{
  "d_shared_expert": 64,
  "moe_layers": [1, 2, 3, 4, 5, 6, 7, 8, 9, 10, 11, 12],
  "normalize_top_k": true,
  "balance_bias": false,
  "lr_router": 0.00417,
  "norm": "rmsnorm",
  "norm_place": "pre",
  "qk_norm": false,
  "parallel_block": false,
  "optimizer": "adamw"
}
Below are experts of layer 5 (counted from 0) of a mixture-of-experts language model. Rows are named router (the router's row for the expert), gate (a neuron's input weights, with its number), up (a neuron's input weights, with its number), down (a neuron's output weights, with its number) and show model dimensions 0-127. Each number is 128 + 32 x the weight over its row's rms, rounded and kept within 0 to 255.
Before each expert's rows: "comes after" lists some tokens at least twice as common just before its tokens as in all text. This comes from a sample of Wikipedia text that the model never trained on. Tokens count by the router's weight.

# expert 98
comes after: "-", ",", " (", " the", " |", ":"
router [119 176  95 109 205 125 153 127  75 104 160 173 152 172 183 142 161 141  88 145 154 142 191 140  90 153 130 191 100 192 166  78  64 110 184 105 121  91  59 141  98 125 125 142  86 165 108  88 173  92 162 104 123 179 104 149 176  93 102  85 155 104 156 141 163 141 122 124  84 133 144 141 131 109 136  97 112 178  66 118 129 100 114 110 132 123 123 155 153 149  73 110 153 131 155 110 133 135 101  99 109 171 109 164 105 125 111 158 125 145 117 101 133 156 123  92 135 151 201 163 115  80 115  66 147 155 178 127]
gate0 [116 105 101 156  80 140 122 126  88 166 156 125 199 129 128 162 102 145 114 198 113 211 162 122 189 126 175 104 178 167 144 129 203 153  99 143 177  97  86 133 117 101 129 168 129 158 128  88 109 124 125 118 133  96 131 121 134 134 130 177 124 147 111  80 159 127 125 176  85 120 151 106 114 138 175 153 118  90  67  82 143 156  98 111 145 130  89 129 149 115 152 140 155 109 108 144 109 150 105 115 137 163 123 175  78 121 146 117 101  83 136  77 114 126 115 157 136 133 172 252 105 113  79 152 194  88  94 126]
up0 [151  85 159 159  97 134 144 132 115 131  70 108 111 159 132 137 174 112  60 158 138 119  94  66 199 136  87 163 173 143  80 144 149 115 102 100 122 139 161 142 144 102 115 110 116 125 104 128 124 133 113 150 128 171 164 186 125 131  78 141 108 158 125 165 157 172 109 139 146  91 118 140  72 136 147 134 141  70  74 134  88 118 101  80 133 174  87 138 147 137 145 210 112 156 173 127  79 145  70 131 119 127 110 185 134 157 117 160 173 174 107 169 103 125 120  74  76 163 174  58 134  91 169 168 106  83  99 159]
down0 [177  85 163 150 135 120  73 123 125  58  85  87 185 130 125 124 184 138  86  75 169 136 174 136 163 128  98 122 141 116 154 150 190 103 138 132 169 152 137 150 170 119 131 173 130 137  57 207 122 174 107 105 107 170 147 109  91 172 114 159 138 123  85 172 113 117  66 166 113 159 150 132  71 141 165 177 142 127 148  90 172 136 106 125 142 162 130 126 126 151 155 181 198 145 135  78 106 139 121 149 169  99  74 129 141 112 121 136 133 142 146 104 131  68 100 127 101 146 156  51 113 136 146 124 113 119  65 111]

# expert 154
comes after: " |", " sc", " App", ";", "art", "ist"
router [163 139  98 166 162 117  78  49 111 134 170 151 155 147 130 149 169 174  81 118 169 141 134 171  94 176 220 149 159 148 228  92 104  67 184 134 103 123  77 137  98 168  65 144 121 155 102 129 112 108 167 105 158 128  84 153  99  77 110 111 133  95 144 174 143 128 164 174  96 115 135 159 135 163 128 116 143 110  95  99 169 123 118 147 100 117 158 143 148 158 126 139 128  92 155 122  58  73 100 125 176 146 115 127 120 110 111 143 113 128 114 131 161 184 105 115  97 203 175 127 132 117 107 117 158 139 133 145]
gate0 [143 111 124 127 122 151 138 108 120 165 158 107  70 172  72 119 208 160 112 165 166 112  85 141 162 129 107 109 127 148  88 198 151 115 134 107 176 175 167 138 135  53  81  81 100 126 125 115 163 152 143 120  74 116  75 191  95  98  41  73 139 120  88 122 161 112 126 137 128 117  92 212 110 128  72 123 157  83 102 138 137 111 115 124 151 107 153 176 120 127 125 136 119 137 162 128 117  72  84 120 174 157 110 109 142 148 151 143 139 146 122 110  90  53  82 145 122 166 163 143 101 121 145 101 181 108 125 151]
up0 [ 97 145  89 123 138 106  52  72  69  98  79 104  90 118 117 133 145 154 127  93 159 122 106 145 167 123 175 109 151 152  86 126 167 133 136  97 210 170 119  93  40 123 125 100 108 143  77 146 125 127 161  95 167 111  52 108 137 122  81 131 144 149  84 112 138 119 129 130 121 131  83 196 102 165  92 145 177 107 101 108 127 131 136 140  89 142 122 129 102 127 156 105 161  70  65 216 168 105 137 121 169 143 173 128  92 102 186 143 132 130  87 146 115 155  79 144 156 152  78 106 132 142 124  91 105 128 106 123]
down0 [136 112 210  94  88 130 127 143 169 141  95 172 120 112 117 155 134 172  84  97 115 180 104  94 123 127 141 116 135 114 163  96 121 160 141 141 105 140 138 138 138 164  90 123 106 128  16 150  96 140  83 113 124 101 137 184 150 163  84 174 151 124 177  93  96  98 112  69 153  65  64 115 145  59 157 161 124 155 118 146 162 102  96 165 124 127  68 119 120 172 109 155 137 123 199  96 128 166 162  80 129 119 151  76 131 115  68 149 144  84 130  86 121 132 132  84 130 125 107 125 157 114 105 167 151 114  86  78]

# expert 89
comes after: "-", " |", "|", "\n\n", ":", " ("
router [131 185  69 122 189  95 105 107  70  94 127 196 188 153 122 156 140 155  86 146 151 141 145 149  64 182 174 214 131 167 162  84  91  80 167  85 103  95  40 139 124 156  73 123 118 158 145 109 143  96 172  57 161 171  77 146 123  90 125  80 153 104 180 136 131 115 133 149  83 163 155 171 163 150 123 147 157 171 131 135 136 114 110 120  98 107 160 132 145 143 105 146 135 145 163 120 115 115 120 120 139 123 114 111 125 108 108 155 126 144 142 117 148 118 145  94 147 164 185 138 101 123 188  96 155 155 143 146]
gate0 [154  92 135 130  66  91  93 133 150 145 110  86 175 129 128 124 148 103 118  99 108  97 155 164 108 188 128 105 114 101 192 135  94  97 126 146 168 129 125 141 134 201  52 103 146 139 171 153 168 103 102  99 140 114 133 169  75  98 166 131 145  13 162 137 144 109 167 131 133 145 124 145 152 141 118  96 151 132 124 129 144 117 129 121 131  68 155 138 111 126 183 222  93 156 119 101 201 175 147 119 110 155 147  82 107 147 120 119 120 125 100 127  96  42 106 136  71 124 180 125 122 112 146 148 153  99 110  83]
up0 [130  95  53  96 112 150  81 109 114 126 110 184 109 149 171 106  80 143  82 133  98 118  89 202 128 199 127 139 159  98 160 140  87 133 103  98 171 190 188 132 136 141 139 158 156 176 152 173 125 121 115  95  79 207 135  94 165 192 146 123 151  82 111 141 123 133  85 113 115  99 127 155 157 171 108 119 139  94  95  89 111 132 121 146 105 113 142 106 187 163 166 109 120 101  80 106 131 103 179 182 162  80 134  89 119 111 114 178 114 108 161 168 142 139 129  69 109 142  85 160  96 125 110 111 173 159 131 144]
down0 [110 161 161  93 104 128 121 148 159 137 117 132 116 168 185 131  96 104 174 108 149 111 178 165 109  61 135 120 133 137 188 128 124 125 138 104 187 132 130  84 124 118  56 145 158 104 139  44 128 157 129 130 159 123  80 144 129  96 111 125 110 187 130  60  91 101 139 201  94 169  96  91 123  76 142 127 144  71 102 165 130 170 194 133 122  92 174  72 136 118 134 125 211 140 115 172 130 148 142 174 127 143 122  80 132 129 175 113 144  78 180 127 128 146 136 123 120 103 138 166 102 136 128 211 162 135 127 118]

# expert 92
comes after: " L", " l", "L", " St", " st", " Le"
router [186 140 130 168 139  87 130  78  99 146 139 169 123 150 118 189 148 103  99 183 173 145 154 189 121 137 168 133 128 168 145 110 114 103 141  86 153 140  75 164  70 127  73 183  74 126 114 109 126 119 120 152 158 115 105 125 138  96 103 163 127 111 167 146 195 119 106 136 104 185 187 124  92 124 142 111 161 133  92  91 178  71  99 137 106  73 149 146 139 155 112 117 125 130 124 124 104 102  98  93 139 187 127 162  96 111 143 164  83 136 134 112 157 187 135 145 101 191 186 177  77  82 138 108 172 139 165 186]
gate0 [205 119 104 107 100 127 151 129  73 171  98 152  64 112  86 135 146 141  72 156 167 107 182 130 141 127 131 107  66 142  88 139 126 103 147  85 108 156 157 160 123 124  85 151  62 138 134 127 127 119  94 154  79  95 146 139 154 147  55 116 112  90 123 148 149 149 137 155  88 131 143 110 103 135 123 206 126  62 136 140 172 134  98 137 164 135 188 137 109 189  58 157 139 116 127 135 129 147 117  92 117 130  96 167 134 100 151 154  90 210 145 119 129 113 125 180 147 119 140 116 126 157 204 115 200 176 153 144]
up0 [181 123 150 122  99 143 111  79 106 127 124 134  74  90  95 181 140 155  93 145 123  81 163 130 192 123 131 111  92 144  58 134 141 133 155 144 144 174 140 165 128 100 113 178 119  71  59 150 163  92 117 116 165 109 154  93 137 142  82 109  79  59 136 103 127 172 136  88 134 161 149 119 122 112  61 120 130 142 150 138 158 110 151 137 127 144 158 154 152  90 103 170 153  70  91 170 154 148 174  90 185 140 123 123 128  97 117 142 157 142 128 120 134  58 148 158 116 116 146 104 124  98 238  96 189 173 138 108]
down0 [108  73 130  51 146  97  94  99 134 155  73 146  93 136 221 166 123 124 175 103  82 147 131  97 116 140 142 148 100  89 132 111 139 126 121 160 180 101  56 148 101 172  93  94 204 163 130 155  76 127 147  86 108 172 141  73 137 149 138 144  78 160  86  91 114 154  87 129 113 126 158 173 162 149  82  99 111 131  65 106  97 133 117  88 132 149 130 112 104 135 157 177 198 131 113 136 154 154 105 198  97 110 135 101  77 132 117 150 115 101 143 129 122  94 163 124  69  82 133 149 132 160 145 131 104 130 151 151]

# expert 106
comes after: ",", " |", ".", ":", "-", " and"
router [138 176  96 167 152 123 138 128  94  88 156 157 162 160 181 156 187 116  93 145 144 188 190 111  97 124 135 162  71 163 150 134  88  90 172  98 105 106  33 192 109 147 103 112  96 135 147  73 169 134 164 103 128 190  90 163 127  95 127  99 135  72 169 159 143 112 163 171  99 137 147 124 115 130 145  88 150 132  81  82 180 110 138 110 134 116 132 138 147 126  68 161 171 145 144 118 136 111 105 107 108 165 130 143 117 120 108 168 110 130 127 100  97 115 150 123 133 167 184 195 119  63 160 101 146 153 185 122]
gate0 [158 191 146  90 113 167 119 166 121 108 138 127 144  46 172 188 113  92 151 170 155 153 183  93 159 179 134 184 115 114 120 136  93 154 139 114  83 142 145 121 125 131 116 133 155 188 104 142  72 104 135 104 196 131 178 164 106 222  88 128  96 174 101 117  99 156 106 152 135 143 148 119 100 138 223 107 144 163 165 136 132 132 116 113 133 109 106 127 129 184 100 140 110 120 117 127  86 129 149 146  96 168 119 173 131 132  49 157  87 205  91  89 145 149 133 146  95 148 103 115 134 147 150 117 122 102  97 126]
up0 [ 90  49 121 139 170 146 160 138 166 156 124 150 135 125  55 100 130  60 110 126  61 134  69 119 203 102 100 124 162 161 106 121 113 115 104 138 104 151  90 136 101  92 101 144 195 169 107 119 136 149 160 141 114 142 104 139 136 106 162  38 144 104  69 129 176 141 175 124 133  92 145  61 146  82 136 189 136 139 152  76 111  94 122 172 141 115 160 114 146  92 149 165 114 128 138  67 126 117 116 137 181 114  89 155 135 129 143 164 183  99 150 159 145  88  87 138 133 138 156  83 125 151  78 155 111 135 175 132]
down0 [102 114 109  97  97  91 105 149 130  86 158 192 111 145  88  95 170 162  92  89 124 129 127 114 142 137  57  76 137 114  77 177  97 154 163 103 100 123  97 162 163 121 161 127  85  99 100 131 117 141 131 108 165 157  74 157 135 109 120 104 164  58 171  88 135 103  73 111 113 195 115 124  70 109  84 184  86 109  89 133 105 135 144 144 141 128 121 138 110 146  74  78 100 175  47 173 165 146 130 123 128 129  95  49 146  78 130 145 142  95 168 130 126  89  73 105 115 138 153  91 144 142 120 148 128 138 173  96]

# expert 76
comes after: "y", "ap", " ph", " p", "p", "b"
router [149 164 107 153 127 100  86  93 100 131 151 125 155  73 124 142 143 133 111 127 144 118 129 142  96 171 144 127 166 146 197 126 106 151 176 135  79  85 125 131 110 167  57 159  88 169 143 119 163 103 178 110 145 155  77 168 171 138  69 110 188 122 117 155 144 153 178 167 109 133 151 134  81 149 144 101 129 106  81  66 153 131  98 121 133  66 116 129 100 183 102 137 155 149 151 102 146  97 111  99 146 146  55 128 105  83  81 149  97 176  95  90 160 199 157 105 141 185 132 140 147  96  75  87 118 165 159 171]
gate0 [158 109 180 124 145 120  78  87 116 184 162 134 128 133 148 139 140 110 144  79 109 108 126 154 149  86 149  89 153 120 126 135 140 146 192 179 176 126 180 141 122 116 142 184 126 152  46  61 100  90 127 165  85 178 140 140 126 120  83 178  65 131 108 167 101 174 134 182 125 137 111 126 132 111 180 172 111 152 109 122  77 129 127  89 120 107 114 123  84 121 137 171 123  60 139  95 129 120  84 131  86  96 113 126 141 141 116 110 130 110  56 175 169 187 122 144  79 147 176 122 186 137 101  85 131 175 109  84]
up0 [ 92  94 141 105 135 158 162 149 160 106  87  93 136 174 174  99 163  64 174 115 157 101 150 138 130  48 111 147 117 158 135 106  73 101 103 142 145 122 132 136 113 148 131 147  85 148 148 132  98  56 139 141 144 146 141 136 141 132 131 117 133 127 187  97  97 140 186 100 157 132 133  96  67  25  97 117 137  80 144 133  95 133 172 109  98 133 162 130  73 143 102  66 146 110 135 167 170 119 172 143 111 161 172 111 138  84 155 113 169 188 129 106 130 182 137 150 142 151 111 108  88 155  82 172 195 158 181 147]
down0 [110 150 124  97 134 193 124  99 112 152  70 111  71  95 116 105  88 151 119 130 113 159  88 100 125 101 143 137 147 168 100 138 109  82 120 156 125 119 119 156 154 139  86  91 118 132  88 139 127 109 123 133 108 158 118  77 139 111 167 151 177  70 154 170 122 140  76  99 143 124 107 163  90 177 138 190 114 132 145  88 206 150 124  74 147 158 120 113 177 111 104 131 132 120  90 124 183 195 141 139 115 169 166 141 124 132 210  45 101 139 125 106 106 174  64 163  49 100 164 168 104 154  93 102 128 130 158 123]